{"num_hidden_layers": 14, "hidden_size": 192, "n_experts": 32, "experts_per_token": 4, "d_expert": 64, "d_shared_expert": 0, "hidden_act": "geglu", "moe_layers": [1, 3, 5, 7, 9, 11, 13], "router_score": "sigmoid", "normalize_top_k": false, "routed_scale": 1.0, "balance_loss": 0.000591, "balance_bias": true, "router_noise": 0.3, "init_std_router": 0.0116, "lr_router": 0.000677, "num_attention_heads": 6, "num_key_value_heads": 6, "head_dim": 32, "vocab_size": 32768, "norm": "rmsnorm", "norm_place": "peri", "norm_eps": 1e-05, "positions": "rope", "rope_theta": 10000.0, "rope_fraction": 0.25, "qk_norm": false, "attn_scale": 0.177, "tie_word_embeddings": true, "parallel_block": false, "extras": ["capped logits"], "init": "uniform", "init_std_qkv": 0.0346, "init_std_o": 0.00654, "init_std_up": 0.0346, "init_std_down": 0.00566, "optimizer": "muon_variant", "learning_rate": 0.00349, "weight_decay": 0.06, "lr_head": 0.0193, "warmup_steps": 200, "schedule": "wsd", "decay_fraction": 0.316, "decay_shape": "sqrt", "final_lr_fraction": 0.02, "batch_tokens": [65536, 131072], "max_seq_len": 512, "doc_mask": true, "train_tokens": 595600000, "max_steps": 6145, "dataset": "wikipedia_en"}
Below are experts of layer 3 (counted from 0) of a mixture-of-experts language model. Rows are named router (the router's row for the expert), gate (a neuron's input weights, with its number), up (a neuron's input weights, with its number) and show model dimensions 0-191. Each number is 128 + 32 x the weight over its row's rms, rounded and kept within 0 to 255.
After each expert's rows: a language model's description of what the expert responds to. This comes from a sample of Wikipedia text that the model never trained on.

# expert 19
router [131 124 144 119 128 176 159  82  82 136 177 133 118 123 151 159 145 182 156  64 135 146 144 131  81 118 167  96 150  87 135 209 116 134 118 134 148 115 126  85 130  74 122  82 154 158 145 147 153 120 172  80 165 150 170 152 193 117 124 120 181 143 103 162 133 155 174 114 134 150 166 115 139 116  98 137 106 176 157 114 147 200 126 147  82 134 104  84 125  68  81 152 162 155 133 217 189 105 110  97 129 179 103 160 167 196  79 137  91 142 108 103 151 112 144 147 116 148 150 139 135 140 107 118 135 132 109 112 131 123 151  95 141 131 125 162  57 122 109 137 167 132 172 178 136 135 112 136  79 158 111 164 154 216 158 214  91  73 148 203 133 136 152 148  80 127 153 120 104 125  71 116 148  70 147 181 148 108 104 115 133 131 115  44 138 132 135 147 122 128 117 146]
gate0 [139 150 102 124 228 171 110 141 113 142  46  77  61 160 118 142  76 121 108 120 135 109 117 117 105 174 142 144 170 178  66 166 111 107 143 131 216 129 129 114 156 138 156 115 127 123 134 160 105  51 126 127 138 100  96 161 148 117 124 158 151  69 110 142 195 127  84 128 121 140 117 107 189  99 130 101 160 104 134 103 106 108 154 120 101  98 188 115 128 156  77 167 175 194 162 157 136 145 112 147 154 137 117 121  82 206 135 190 164  97 129 158 142  98 146 155 133 139 150 128 106 189 104 100 151 128 123 125 144 125 179 138  79 133 158 145 113 150 106 137 121  72 156 172 203 102  84 191 126 118 109 160 132 163 184 112 125  99 113 115 140 154 108 206  91 114  93 155 142 150 181 117 156 104 150 145 107 137  89 126  96 111 106 130  88 116 108  95  93 158 133 183]
up0 [105 121 126 123  99 105 133 150 151  63 195 111 201 146 143 122 179 150 126 175 141 179 159 129 145  59 109 188  95  90 109  74 160 111 138 129 135  86 106 173 119 133 109 134 135 148 112  68 158 159 114  80 119 136  68  97  89 138 144  71  72 169 115 119 126 186 188 155  86 106 121 149  87 132 185 154  62 125 125 126 111 110 138 141 133 101 134 156  80 192 146  94 120  74 153  71 117 113 102 168 115 181 117 148 154  88 132  25 115 140 136 113  88 167 103 122  75 145 147 124 131 103  66 151  90 162 150 152 156 127 170 128 136  79 116 116 135 119 195 108 177 123 123  87 140 110 160 120  80 137  84 120  97 163 108 126  81 160 167  89 152 139  82  82 129 125 125 103 140 149  68 120 129 134  91 136 148  99 157 138 175 122 171 147 142 115  78 117 141  96 114 121]
gate1 [175 150 135 128  74 139 151 131 158 112 124  67 103  94 112 174 106 142 143 136 190 127 162 109  90 167 105 123 131 161 159 132 105 133 148 138 143  70 136 148  74 139 112 145 105 128 114 161 115 119  95 120 128 145 127  79 122 108 120 137 142 106 128 108 136  85 118  94 139 142 112  30 112 116  86  97  77 142 108 125  82 151 147 137 122  82 124  96 163 167  91  54 121 105 204  72 144 128 115 126  94 151 164 126  84 141  97  91 111 141 106 176 100 136 107 172 135 147  84 160  96 100 128 139 169 138 103 155 176  74 166 142  71 126 152 154 115 160 114 156  99  73 127 180  72  80  63 194 162 149 118 108  87 185 106 106  95 136 153 135 100 100 123 170  98 107 169 178  71 123 111 156 198 107  83 118 121 161 134  93 116 102 138 134 188 199 120 195 112  96  94 169]
up1 [136 112 127 125 207 169  84 129  85 103 180 165 129 158 166  98 127 112 141 128 102 177 127 125  75 119 140 143  99 108 124 142 119 118 167 157  66 182 163 194 108  93 152 114 137 181 139 134 130 115 207 173 157 111 107 116 115 177 138 114 140 149 160 132 108 156 174 134 155 129 166 143 176 119 140 136 157 104 129 165 101 115  84 132 124 142 134 133 114 126  69 161 177 156 122 171 137 164 164  77 154 180 127 202  92 153 158 108 145 192 117 105 161 127 224 176 135  68 191 124 120 155 198  93  61 166 122  97 173 117  94 122 131 167  85 162 117 192 136 125 127 178 146  65 143 113 162 163 123 173 112 170 146 127  99 134 125 111 134 140 146 160 190 126 136 134  97 136 124  92 129 134  91 121 117 167 125 109 198 141  92 162 169 115 120 102 131  86  92 124 129 159]
gate2 [135 181  56 149 111 105 114 144 153 133 142   0 122 116 117 122 204 164 107 141 104 109  99 108  97 133 162 123 166 139 110  57 155 121 103 149 104 133 131 139  77 148 142 107 130 115  91  85 123 189 157 142 131 152 162  72 168 129 114 127 106 153 147 153 174 103  74 128 139 134 174 135 131 116  76 133 161  52  84 114 127 146 126 165  98 152 175  98  93 146  82 183 164 142 113 146 144 114 160 103 161 128 161 117 169 127  63 120 118 104 112  99  85 135  99 141 122 119 142  63 132 190 141 121  90 117 150 177 138 107  97  50 183 160 113 137 117 146 191 133 211  95 153 180 133 121 129 178 158 163  66 134 131 133  87 135 139 113 159 121 175  92 111 140 135 115 148 152 140  94 151 136  91  91 156 161 133 166 155  67  93 140  90 107 128 169  93 101 136 135 125 131]
up2 [146 166  98 185 112 107 129  76 134 165 132  62 114 119 156 135 146 193  87  92 136  99 131  98 111 106 128 127 129 116 122  92 155  85  90 142 123 122 171 131 107 110 139  92 166 140 123 126 116 149  98 112 141 106 148  99 152 157  69 140 133 140 141 107 162  94 111  94 105 126 195  95 129 107  76 136 178  62  80 139 145 151  97 120 112 111 199 103 127 108  99 151 149 144 128 150 162 153 134 175 104 129 154 105 193 164 100 154  74 138 134 111 126 121 128 171 104 139 166  63  95 160 106 125 111 136 164 122 148  77 145 114 151 154 164 149 149 169 184  95 204  57 162 177 166 161 102 210 166 179 120 166 154 167 152 128 177 108 153 141 198 118 111 128 107 160 169 130  80 159 113 133  53  75 114 153 168 172 142 130 122 178 132 106 121 190 101 144  85 187 132 108]
It responds to: Adjectives and modifier words. Whole-word adjectives and noun modifiers, often nationality or heading words, e.g. Japanese, British, Historical, Cultural, National, New.

# expert 16
router [157  78 178 192 165 106  92 130 142 166 137  37 104 132 178  51 107 103 142 178 159 165 135  88   0 106  93 157 156 137 160 150 124 136 135 113 139 111 147  91 120 106 169 148 147 143 104 118 138 140 126 149 100 106 112 149 124 167 139 114 127 151 125 148  76 150 151 113 124 123  89 140 128  90 161 159 115 114  86 138 146 128  77 108 160 106 122 107 134 113 137 151  96 230 210 116 102 118 194 104 117 126 129 107 160 147 160 166 146 150 142 112 137 130 104 100 138 115 176 138 122 156  86  94 155  98 129 152 102 113 143  86 167 173 115 160 159 106 111 123 126 154  99  99 112 219  98 182 122 117  92  47 171 176 143 102 166 131 119 130  96 150 154  99 110 102  63 166 133 141 161 167 132 123 114 137 112  65 108 114 123  83  95 115 111 104 140  96 153 102 129 159]
gate0 [137 118 108 102 155 121 133 142  89 164 140  42 146 127 139 123 114 172 132  88 143 108 113 153 244  96 122 159 113 144 156 148 137 126  90 150 162 151 123 141 130 147 143 151 173  96  60  71 153 109 122  83 141  80 134 145 129 213 128 177 109 136 186 138 113 111 156 163 166 127 154 136  86  90 146 184  74 106 149 109 102  81 119 115 110 103  64 125 118 197 171 163  89  61 113 136 125 171 136 129 110  93 107 102 166 118 175 149 108  84 163 173 114 131  92  77 108 147 159  89 139 108 128  86 186 171 118 146 137 155 109 123 187 163 165 151 141 116 133 103 169 126 133 167 134 148  85 140 135 111 195 114 172 121 157  79  93  79 159 163  90 173 115 189 114  91 151 170 151  91  91 114 112  78 140 137 118 127 100 106 102 130 134 128 131 176  79 155 168 160 130 111]
up0 [103 132  95  76  86 149 122 133  85  84 132 233 172 136 135 150 103  97 133 112 133  93 103  77 154 106 110 116 136 112 147  93 219 140 149 147 142  76 152 122 152 101  89 149 100 149 100 117 133 141 149 172 162 147 155  72 113  96 196  93 131 100 131 146 165 123  83 144 204 156 120 152 146  49 135 126 119 130 146 169 126 125 163 193 126 118 111  76  98 155 135 161 119 206 141 177  83  95  90 111 117 165 152  88 129  98 160 155 152 110 123 137 144  81 121 162 115 109  85 104 124 162 171 109 119  83 139 159 144 142 101 110 160 103  93  77 130 121 147 123 108  77 124 110 118 178 153 134 136 142 117 147  85 151 156 191 108 152 141 146 152  95 150  69 154 174 178 124 170 164 138  86 164 153 145 149 139 109 183 166 147 148 178 142 208 131 105  71  75 129 128 140]
gate1 [189 169 180 107 161 169 152 127 140 168 132 189 116 134 157 114 190 116 156 167  98  91 105 143  95  95 155 123 139  64 107 129 108 123  92 152 168 132 167 181 141 119 133 139 153 127 134 156 118  32 153 149 100 104  92 112 101 174 152 133 121 134 147  93 127 136 151 148  96 116  88 165  93  99 148 132 155 132 114 126  87 140  78 145 111 130 144 192 145 124  90  91 103 122 158 116  96 120 152  89 192 116 113 160 125  69 125  51 137 148 150 100  96 146 140 109 129  75 160 114 164  90  73 177  74 114  97 114 153 122 151 124  99 162  89 143 101 134 122 135 177 155 170 129  93 154  86 139 168 189 149  73 148  96  98 173 177 144  69 125 102 181  97 143 197 145 139  80 116 150 148 117  94  83  92 140 179 144 135  88 187 215 171 120 119 109 121 104 123 122 163 141]
up1 [131 166  80 124 141 125 156 103 112 137 133 106 132 129 107 101  75  83  87  91 195 182 146 114 139 121 141 137 110 148  98 138 157 114 140 127 111 132  50  36  46 151 115 147 102 129 103 129 130  81 135 137  77 130 163 136  90 135 107  60 186 135 111 142  61  92 122 154 142 118 122 150 163 182 141 135 127 123 138  87 150  50 136  81  92 132 155 127 140  85 131 159 123  91 136  52 106 153  98 145 105 109 159 198 123 151 130 119 124 136  99 134 106  83 137 105  77 120 117 146 132 107 122  52 160 105 161 113 114 170  95 131 174 123 106 130 169 115 131  88  88  72 104  95 112 115 156 160 129  74 123 118 147 130  78  61  84 125 159 132 108  65 142 164 108 100 147 161 146  46 118 143 145 185 158 122 117 148 138 123  57  87 108 119 153 161  73 110 133 173 104 166]
gate2 [125 113 110 117 175 147 168 122 104 187  69 132 157  92 166 130 139 175 120  96  89 165 150 121  82 138  85  84 139 170 100 150 131 158 159 104 185  81 119  85 148 120 186 135 172 173 120 119 129 105  91 103 143 121 178 161 121 156 174 148 124 133 138 136 159 169 124 127 126 102  96  97 106 119 135 161  79 129 159 114  96  83 168  74 110 152 139 153 101 156  81 129 104 128 149 166 139  88 127  99 196  74 151 172 162 174 120 188 109 113 137 135 142 136 131 173 116 167 101  49  74 151  89 106 200 138 124 132 124 130 155 125 121  82  86 184 171 123 146 163 147 108 162 107  48 162 112  87 130 159 115 118 176 141 146 164 138  92 144 136  91 118 126  89 152 123 105 115 110 144 181 129 119  98  74  62 128 144 140  79 214 171 151 163 156 143 143 148 213 116 149 130]
up2 [127  64 142 128  96  45  77 132 109 114 133  99 124 141 130 138 147 164 165 148 124 136 125 155 143 127 120 109 135 130 123 169 145 173 119 185 157 118  56 141 117 131 107  91 140 115 172  60 159 169 107 123  90  98 135 111 129 137 175  81 136 128  98 121 178 133 150 161  59 181 137  69 141 161 140 132 118 157  97 112 130 136 181 191 129 124 132  94  80 105 132 132 134 141 120 104 111 160  65 148  97 191 119 108  80 122 192  90 181 148 136 115 131  96 153 136 151 188 144 175 128  97 185 133  82 138 170 127 144 135 113 141 154 239 153  85 144  85 135  80 109 136 110 124 184 179 138 179 101 113 135 116  70 123 161 156 114 116 159 136 112 208 122 124 124 124 153 115  89 136 120  98  58 152 204 136 124 122 133 139 108 107  62  78 113 138 126 153  76 123 140  94]
It responds to: Foreign name word pieces. Middle and final word pieces of foreign personal and place names, e.g. Pet-ri-ć, Marimuth-u, Anjangav-kar, Ky-ri-aki.

# expert 17
router [ 64 118 118 149 142 105 172  71  88 224 118  96 117 125 153  87 108 160 137 113 151 115 112 156 166 123 143  98 125  90 101 109 108 144  67 141 186 167 110  96 163  72 139 126 186 141  95  44 106 161 165 139 137 110 145 157 127 144 165 131 117 107 127 128 121 159 106 100  80 166 122 137 145  92 121 154 108 115 177 105 148 128 100  67  91 109  56 103 145 109 180  63 156 140  99 135 136 108 130 112  55 168  82 145 150 156 146 119  82 138 130 102  71 126 159 134  89 133 118 149  82 131  95  98 127 184 158  99 112 104 175 132  95 181  31 160  75 154 150 143 159 124 137 165 190  82 121 175  95  97 163  96 168 123 135 164 129 118 140 152 100 164 147  83  80 123 138 153  86 132 107 137  98 129  95 142 139 123  98 144 157 176 124 105 121 157 183 123 180 154 144  96]
gate0 [110  79 123 136 170 115 194 115 110 136 134 159 163 123  76 104 123 114 211  64 149 103 159  93 148 140  78 129 144  71  72  84 164 159 145 174 122 129 144 126 117 120 142 109 147 181 113  69 115 144 128 124  81 110 159 149 114  61 150 123  86  78 137 172 113  89 119 105 118 163 109 179 176 141 188 153 127  97 201 111 144  80 112 134 152 122 113 122 123 123 171 132 111 114 187 160 114 145  31 141 123 179 117 126 143 128 160 110 103 138 161 110 145 128 131  78 128  88 156 172 116 147 136 119 126 157 136 162 165  98 130 150 148 203  89 163 136 128 119 109 132 152 108 169 114 138 176 103 208 123 112  92 112  68 117 111 182 160 119  67 168 150 113  82 141 166 176 117 131 117 127 117 140 139 177  84 161 134 111 166 100 166 158  90 118 185 135 125  45 150 110 113]
up0 [142 109  68 115 126 126 128 167  63 123 117 107 204 135 159 155 131 156 203 144 138 111 120 176  91 123  89 134 155  78 103  80 181 140 114 116 115  77 113 170 178  82 124 110 149 131  93  82 137  75 172 132 136  44 105 111 187  96 153 166 190  80 113  94 127 122 143 145 120 150  87 231 123 136 125 144 112 155 163 136 142 111  99  72 114 142 117 137  99 151 179 110 161 117 172 144 148 137 104 169 131 116  96  74 151 103 120 171 123 113 201 106 104 115 107 141 159 121 136 138 171 172 113 189  88 126 114 106 166 120 167 146 124 113 116 210 137 105 114 137 128 122 137 127 111 159 167  69 150 142 106 120 111  88 122 125 172 135  98 116  80 153 109 120 100 157 203 173 134 111 178 159 119 151 130 127 122  55 141 125 160 185 120 161 120 103 157 140  80  91 124  87]
gate1 [100  55  99 144  61 142 162 104  48 147 131  68 100 106 118 109 119 141 184 104 108 139 146 113  96 103 116 122 110 139  98 136 154 111  76 109 166 105 125 172  56 130 127 123 131 115  80 165 142 181 174 111  68 161  97  97 121  92 116 145 158 130 124 138 152 102 138 106 113 155 180 156 185 139 114 152 139 116 163 126 143 150 134 125 115 131  65 158 103 177 141 118 152 113  79 134 143 175 121 123 150 134 129 102 125 143 134 143 103 110 131  66 114 119  70 142  91 117  73 141 107  37  36  85  91 137 152 101 193 167 155 136 152 155  23 185 106 173 178 121 166 134 166 130 134 120 172 120 119 194 120  89  85 105 128 158 131 164 130 124 134  86 136 149 114 149 109 126 119 105 171 108 140 160 128  96 131  91 138  87 185 135 127 159 122 169  90 193 119 146  98 122]
up1 [111  59  92  81 172 110 136 150 110 138 195 115 155 137 138 150  74 120 109 138 110 137 128  69 150 159 176 135 119 136 155  97 130 127 111 157 161  41 107 183  94 116 142 111 106  93 111  94  83 137  98 140 143 142 197 128 102 159 170  80 170 121 140 134  91  93  59  86 109 181 134 130 139 132 166 137 168 125 131 180 147 128 169 159 176 159 173  88 144  88 100 185  90 128 121 139  75 149  93 152 106 135 139 115  87 115  72 114 145  72  76  84 172 108 107 117 107  94 133 119 145 121 156 102 163 118  56 123 102 142  68 128 169  99 130 175  87  96 110  98 162 165 131 161 107  89  96 164 151 125 136 203 103 153 141  83  91 108 126 107 178  70  64 142 151 110 102 148 147 136 116 101 163 172  86 165 151 140 135 150 177 140 138 101 119 196 117 124 127 154  94 118]
gate2 [139 105 144 122 152 132 150 148 102 142  87 128 117  92 154 147  95 116 112  49 191 152 130  73  97 140 133 128 110  40 175 123 126 158 120 140 141 145 100 106 118 141  89 114 194 140 163 133 150 190 220 100 124 140 151  82 119  65 126 136 136  99 171 206 109 140  98 154  67 129 174 154 177 118 139 147 137 116 172 110 159 142 167 133 196  95 120 161 109 132 125 109 113 224  89 122 174 167 103 132  73 117 123 120 186 153 179 126 113 132 143 134 125  85 105 149 116 122  64 163  96 128 118  87 136 137 152 108 146 158  75  99 107 205  97  97  79 132 130 106 163 130  95 119 170 112 149 106 102 105  73  79 114 143 150 127 171 173 125 124 138 160 166  50 164 146 128 132  88  95 120  99 140 110  78 109 117 156 111 137 148 193 149 130  99 114 172 121 152 127 124 118]
up2 [149  91 181  73 185 128 137 142 160 103  98  71  88 168 168  85 126 161 141  93 138 161 121 120  66 150 128 140 105  82 148  97 160 122 138 143 119 182 135 114  74 133 128  50 186 124 130 114 105 135 129  79 137 113 136  90 142 136 139 161 167  94 123 163  83  99 120 158 103 162 163 113 161 152 120 148 142  92 134 150 126 128 164 153 152 115  80 156 164 151 123 144 177 138 114 125 193 170 145 111  88 111 154 111 143 218  77 138 114 114 116 102 107 100 110 145 103 129  64 152 134 129 123  22 110 141 169 104 130 159 137  68 129 149 132 142 128 107 126 148 188  79 142 100 124 152 116 108 166  91  92  82 141 113 199 145 174 156 144 125 138  92  99  98  84 101 161 108 117  94 130  82 106  66  42  86  68 149 136 160 152 181 132 103 102 136 139  91 182 152 127 141]
It responds to: Months and proper names. Month names, United, degree signs and personal or place names starting a proper noun, such as March, Elizabeth, Dayton.

# expert 6
router [ 81  87 108 121 133  44 134 136  87 147 101 120  88 150 140  64  36 134 172 100  95 171 195 129 126  47 137 152 141  71  96 102 132 107  64 143 164 140 107  94 107 151 125 145 126 146  86 123 151 107 136 140 101 157 169  87 158  90 140 118 114 171  72 151  90 148 134 123 151 147 183 147 161  75 134  70 124 118 107 124 131 140 121 137  85 160 104 126 101 112 129  94 121 165 126 180 143 122 127 169 124 147 119 128 160 152 144 214 128  89 177 151 171  58 179 177 101 103  47 142 179  50 132  85  88 103 153 143 134 133 149 145 143 130 109 150 199  99 123 174 128 121 153  97 149 115 190 129 109 128 155 112 113 136 151 157  89 121  98 140 122 100 116  99 116 163 132  59 179 135 173 141  65 113 141 138 127 109 146 106 114 130 124 113 120 149  87 129 126 107 174 141]
gate1 [114  81 117  80 125  99 141 148 127 172 122 169 143  94 143  80  88 144 180 126 125 134 146 149  92 115 161 131  93  81 124 133 150 155 124 131 101 100 159  47 112 157 149 178 144 136 154 140 158  99 154 184 134 182 112 220 163 149 170  87 152 130  62 126  85 155 142  92 172 164 116 147 131 111 117 142 125 117 136 176 150 210 102 136 114 129  92  95 103  62 133  90 115 184 115 117 103 141  92 101 158 156  42 113 166 140  98 174 129 154 125 119 153 138 171 150 122 129 124 103 158  48  91  72 186 135 137 140  69  76  84 157 161 123 184 151 156 109  82 130 119  95 129 139  58  86 154 112 115 179  94 120 138 171 108 120  86 104 148 141 126 101 110 206  94 125 120 124  81 124  93 157 136  91  95 143 173  99 123 120 125 155 147 151 156 160 154 145 132 127 156  85]
up1 [140  74 154 112 164 127 113 114 125 105 158 171  89 157  67 174  80  82 120 191 104 202 146 151 115 161 105 134 110 148 138  95 102 157 161 152 136 157 122 178 107 140 179 167 116 147 130 143 131 167 130  67  98 145 110 125 162 151 144 101 117  96  66 115 100 150  38 153 153 176  96 127 170  91 137 125 135  72  87 135 100  90  85 107 120 109 151 118 115 187 101 105  94 160 110 126  96 131 129  49 125 145 125 137 127 132 134 148 163 120  95 126 142  86 145 114 113 108 124 116 126 128 126 145 160 100  87  80 130 172 107 159 144  88 133  86 151 146 141 114  89  43  87 153  99 118 153 152  95 151 165 168 123 125  74 100  30  64 140 117 118 102 146 109 150 172 125 131  99 127  78 115 129  82 121  67 156 167 155  76 114 180 127  99 150 182  58  95 130 173 105 149]
gate2 [ 90 127 125  68 156  38 106 157 116 156 140 203 172  97 114  98 109 129 121  95  89 122 163 103  85  57 114  41 168  99 147  90  99 122  76  95 130 102 102  88 142 138  65 166 116  72 132  96 106 150 119 137 121 105 114  92 149 118 165 139 109 149  95 122 127 117  94 126 138 125 155 186 145  71 160 116 129  89  81 169 106 109 130  87 127  75 179  84 150 163 147 160 165 147 161 113 166 118 151  84  82 143  85  60 133  79 126 145 162 125 106 111 116  72 149 120 130  96 109 130 110 126 121  58 101 123 154 201 125 126 149 132 133 150 150 101 113 136 110 120 176 110 113 151 102 187 146 107 112 129 135  87 185 154 160 152 108  87 138 144  86 108 142  99 116 154 198  99 118  80 117 139 113 162 151 135 176  66  81  82 166 125 148 115 101 114  89 110 135 143 195 132]
up2 [ 95 140 141 124 108 105 141 106  95  86 122  57 126 129 139 113  78 154 146 119  84 146 179 189 158 145  74 174  92  74  70 143 139 125 116 136 160 138 153 179  62 205 135  97 118 114 102 137 150 101 172 124 129 142 133 129  85 102 112 148 178 106 101 169  77 111 104 142 176 145 120 131  75 140  97 104 105 124 159 134 149 174 149 133 120 202  97  89 128 165 161 143 140 151  42 193 150  93 127 169 102 118 184 123 145 205 167 154 115  84 113 127 121 109 102 144 134 130 154 100 135 160 114 161 144 139 171 172 112 149 114 119 152  81 114 164 171 118 161 119 105 140  88 120 135 154 109 154 125 104  96 172  78 138  92 159 136  74 144 168 146 146 114 139  94  82  77  80 144 150  47 110 126  92 105 124  97 102 127 193 108 124  57 140 151 150 181 120  68 116 113 154]
gate3 [144 132 100  99 116  70 160 106  72 129  87 174 169 166  82  62 101 130 163 138 120 159 108 141 184 112  67 158 149 126 144 143 147 163 101 156 186 127 108  43  60  76 154 113 107 160  70 169 129 117 116 200 136 107 162 150 129 133 142 148 116 163  48 131 114 165 142 124  40 128 116 146 112  72 126 130 119  71 102 158 132 110  82 112 111 139  95 110  87 106 155 124 117 103 100 178 110 127 126  69 178 176 126 170 109 106 151 181 151 124 142 117 137 160 158 151 123 125 135 169 126  70  91 118 132 154 159 176 123  88 151 184 103 137  90 119 128 125 107 142 189 109 140 155 153 133 102 118  68 162 112 109 108 144 114 121 103 151 134 168  86  92 164  92 161 182 153 136 105 112 144 135  52 148 132 117 154 105 143  86 163 118 111 158  78 182  71 153 131 161 140 114]
up3 [154 100  93 140 125 133 109  75  86 187 107 139 138 112 107  25 114 106 163 152 117 128 171 107 189 105  69 130 154 112 171  71 131 168 135 118 208 119 102  34  71 101 143 122 154 154  92 129 176 141 180 141  94 145 157  85 139 150 162 111 118 136  90 125 136 116 180 148 122 169 132 117 160  65 135 109 105  96 171 139 101 136 108 133 131 147 148 118 118 125 146 124  81 120 114 166 140 169 140 134 165 187  89 117 104 168 119 136 139 107 140 153  65  81 117 146 108  76  78 118 137  77 141 103  92 100 200 126 158  63 117  89 191 137 115 140  74 132 120  96 116  72 156 150 130 116 167 134  83 115 147 154  93 127 105 116 147 193 131 112 124 120 173 119 157 161 105 101 108 186 152 131  68 132 174 133 128 100 111 157 131 207 152 128 152 178 102 135 147 135 127  86]
It responds to: Ordinals and counts in sport. Number words, ordinals and quantifiers like first, second, two, only, over, up, mostly in sports season and match reports.

# expert 2
router [108  66 138 114 156 111 114 145 108 125 158  91  88 145 137  62 110 137 169 199 138 130 199  54  53 119  40 111 140  98 158 168 123 129 138 137 115  90 150 124 119 112 118 138 133 118 125 139 113 134 167 144 123 116 122 124 159 125 134 133 117 183 123 173  74 129 198 125 109 139  91 129 124  95 119 161 114 169  89 133 111 182 103  92 181 124 110 102 135 113 119 160 112 228 137 114 172 135 163 154 102 174 139 115 134 153 141 220 174 140 173 112 135 121 132 152 163 125 181 119 137 165 159 120 108  76 137 220 136  97  96 135 189 158 145 112 177  88 100 139  99 161 129  97  61 175 109 179 132 108  69  77 131 159 162 113 129 120 119 160 119 119 169  97 164 128  85 137 116 105 121 164 118 102 154 172 112 103 109 143 149  80  77 121 138 110 149  79 118  87 100 135]
gate1 [ 93  91 131  52 146 117 123 152 162 145 105 163  79  95 115 163 111  96 146 114  97 116 153 112 147 133 152  91 153 183 111 124 154 125  83  46 149  97 160 170 132 129 126  97  85 148 170 193  80 117 138 145 175  67  96  40 159 152 108 123 126 105 105 152 125 119 132 104 148  85 101 145 177 140 131 164 179 174 149 156  91 102 118 107  89 182 152  65 144 135 170 132 126 186 110 133 150  93 116 156 132 176 113 151 174 109 124 149 145 107  57 161 116  68 132 131  70  96 141 123 130 118 120 162 158 114 131 117 141 112 111 176 128 148 130 110 117 145  92 110 145 140 123 119 119 155 193 111 107 112 128 139 153 152  91 154 125  76 100 148 113  93 111 149 137 138 140 162  83 161  90 198  93 126 102 205 186  77 125 135 104 126  54  40 146  68 112 114  96 167 128 148]
up1 [123 188 106 147 130 180 126 107 113 154 160 112 119 137 195  86 137 154 156  81 124  89 172 109  86 100 172 122 148  90 158  88 108 100 121 152 103  71  75  97 125 155 162 147 111 114 122 133 147 158 152 168 152 154 197 152 182  75 184 129 139  79 115 188 152 137 152 109 137 134 153 107  78 158  85 134 150 165 158 151 128 109 155 134  91 158  46 136 108 171 167  77 112 101  36 104 141 105 184 154  98 118 121 107  91 155 184 172  94 111 119 123 117  73 124  90 123 225 147 113  96 146 117 165 168 124 120 133  89  92 140 146  90 109 109 100 186 156  74 145 107 125  88 135 121 111 115 133 111  98 101 151 120 141 126 118 130 115 138  80  85 113 150 116 119  98  99 130 182 102 173  80 150 145 166 123 111 122 139 185  99 153  64 135 159 121 135 103 103  60  83 142]
gate2 [ 97 123 151 161 181 220 108 161 105  81 159 118  79 128 109 132  96 133 143 143 114 176 138  94 182 119 102 128 114 121 162 119 111 143 116 128  69 117 160 174 122 127 145 138 142 117  98 159 108 100 133  89 174 134  81 125 128 140 171  94 169 155 162 104 158 104 133 144 109 144 141 178  95 190 178 118  91 175  70 190 142 103 104 131 108  50 154 102 129 172  88  45 112 210 151 147 147  98 105  92 135 128 149 138 127 121 161  86 125  94 138 117  81 143 160 176 175 141 185 128 143 132 140 111  95 142  97 109 190  72 103 140 114 150 121 138 153 171  83 103 109  93 100  70 135 103 159 183 108 143  74 125 154  96 117 172 125 127 153 146 103 160 192 106 112 122 138 113 146 103 100 138  84 122 169  87 121  85 162  55 117 129 113 135  98 216 117 135 113 165 109 101]
up2 [186 127 124 188  84 179 153  95 165 137  76 162 104 143 144 141 124 119 149 166 173 172  80 142 127 166 190 130 138 147 165  79  84 116 115 126  64 161  75 125 180 144  64 160 162 144 108 110 113 130 145 163 142 149 120  97 122 112 137 133 127 152  85 137 147 173  72 130 128 101 131 172 132 132 146 150 150 148 154  79 168 153 141 101 150 106 130 139  68 127 117  97 188 128 122  65 128  38 157 133 168 166 125 102 160 165 111  99 213 178 141 107 197 176 128 140  81  97 149 134  98  94 115 175 144 130 171  88 121 102 179  98  53  88 127  96 172 103 134 118  89 134  68 107  47  98 170 116  90 136 139 134 122 114 158 137 155 150  90 134  81 128 138 116  90 145 151  83 124 143 160  94 111 118 121 119 137 112  97 142 144 147 102 176 115 160  93 124  80 104 166 134]
gate3 [161 156  85 105 150 135 139  97  98 146 209  99 119 160 140 102 112 141 175 161 105 123 186 107 147 162  56  48 118 179  99 126 110 204 140 131 167 156 151 144 142 169  50  91 104  98 231 130  99  43 112 113 128 132 167  63 136 125 114 123 131 103 115 138  59  92 178 164 105 161 141 108 141 132 128 112 151 157 136 145  87 187  99  65 101 155 115 155 152  90  66 120 152 122  99 138 148 114 154 148  69 161 142 129 126 189 111 182 129 108 121  82 143 127 118 146 117 125 115 184 148 139 108 129 104 124 143 162 133 146 121 173 154 138 178  68 138 193  97 110 125 119 119 154 138 151 120 133 113 139 111 128 131 129 152 154 128 133 118  95 152 110 161 114 186 182  83 136 125  44 123 154 114 122 159 132  74 165  96 171 183 147 149 131 137 123 134 128 129 123  88 101]
up3 [112  55 110  76 164 178 125 162 174 150 123 100 116 123 106 163 158 137  96 119  93  65 139 121 100 128 145 155 104 130 165 127 169  88 122  75  66 119 144 106  93 112 141 171 136 160  78 167 143 151 160 138  33 137  66 179 105 168 116 123 164 157 105  81 135 123 186  86 107  71  96 125 133 168  98 132 121  83 125  76 218 140 114  99 106 137 147 152 152 147 177 167 125  98 186 117  62 104  46 109 120 137  80 142 140  90 111 103 180 105  89 120 127  73 133  99  75 160 156  77 149 123 139 124 101 131 155 109  87  97 173  84 164 140 117 170 132  85 101 156 110 136 154 130 136 137 114  90 171 119 129 112 164 165  80 139  76 173 140 126 133 188 120 148 137 153 128  99 141 174 112 116 146  93 112 134 115 150 115 125 132 106  67 116  95 149 160  97 175 148 139 125]
It responds to: Mid-word letter fragments. Short word pieces inside or ending longer words and names, such as ot in ecotourism, an in Buchanan, ango in Fandango.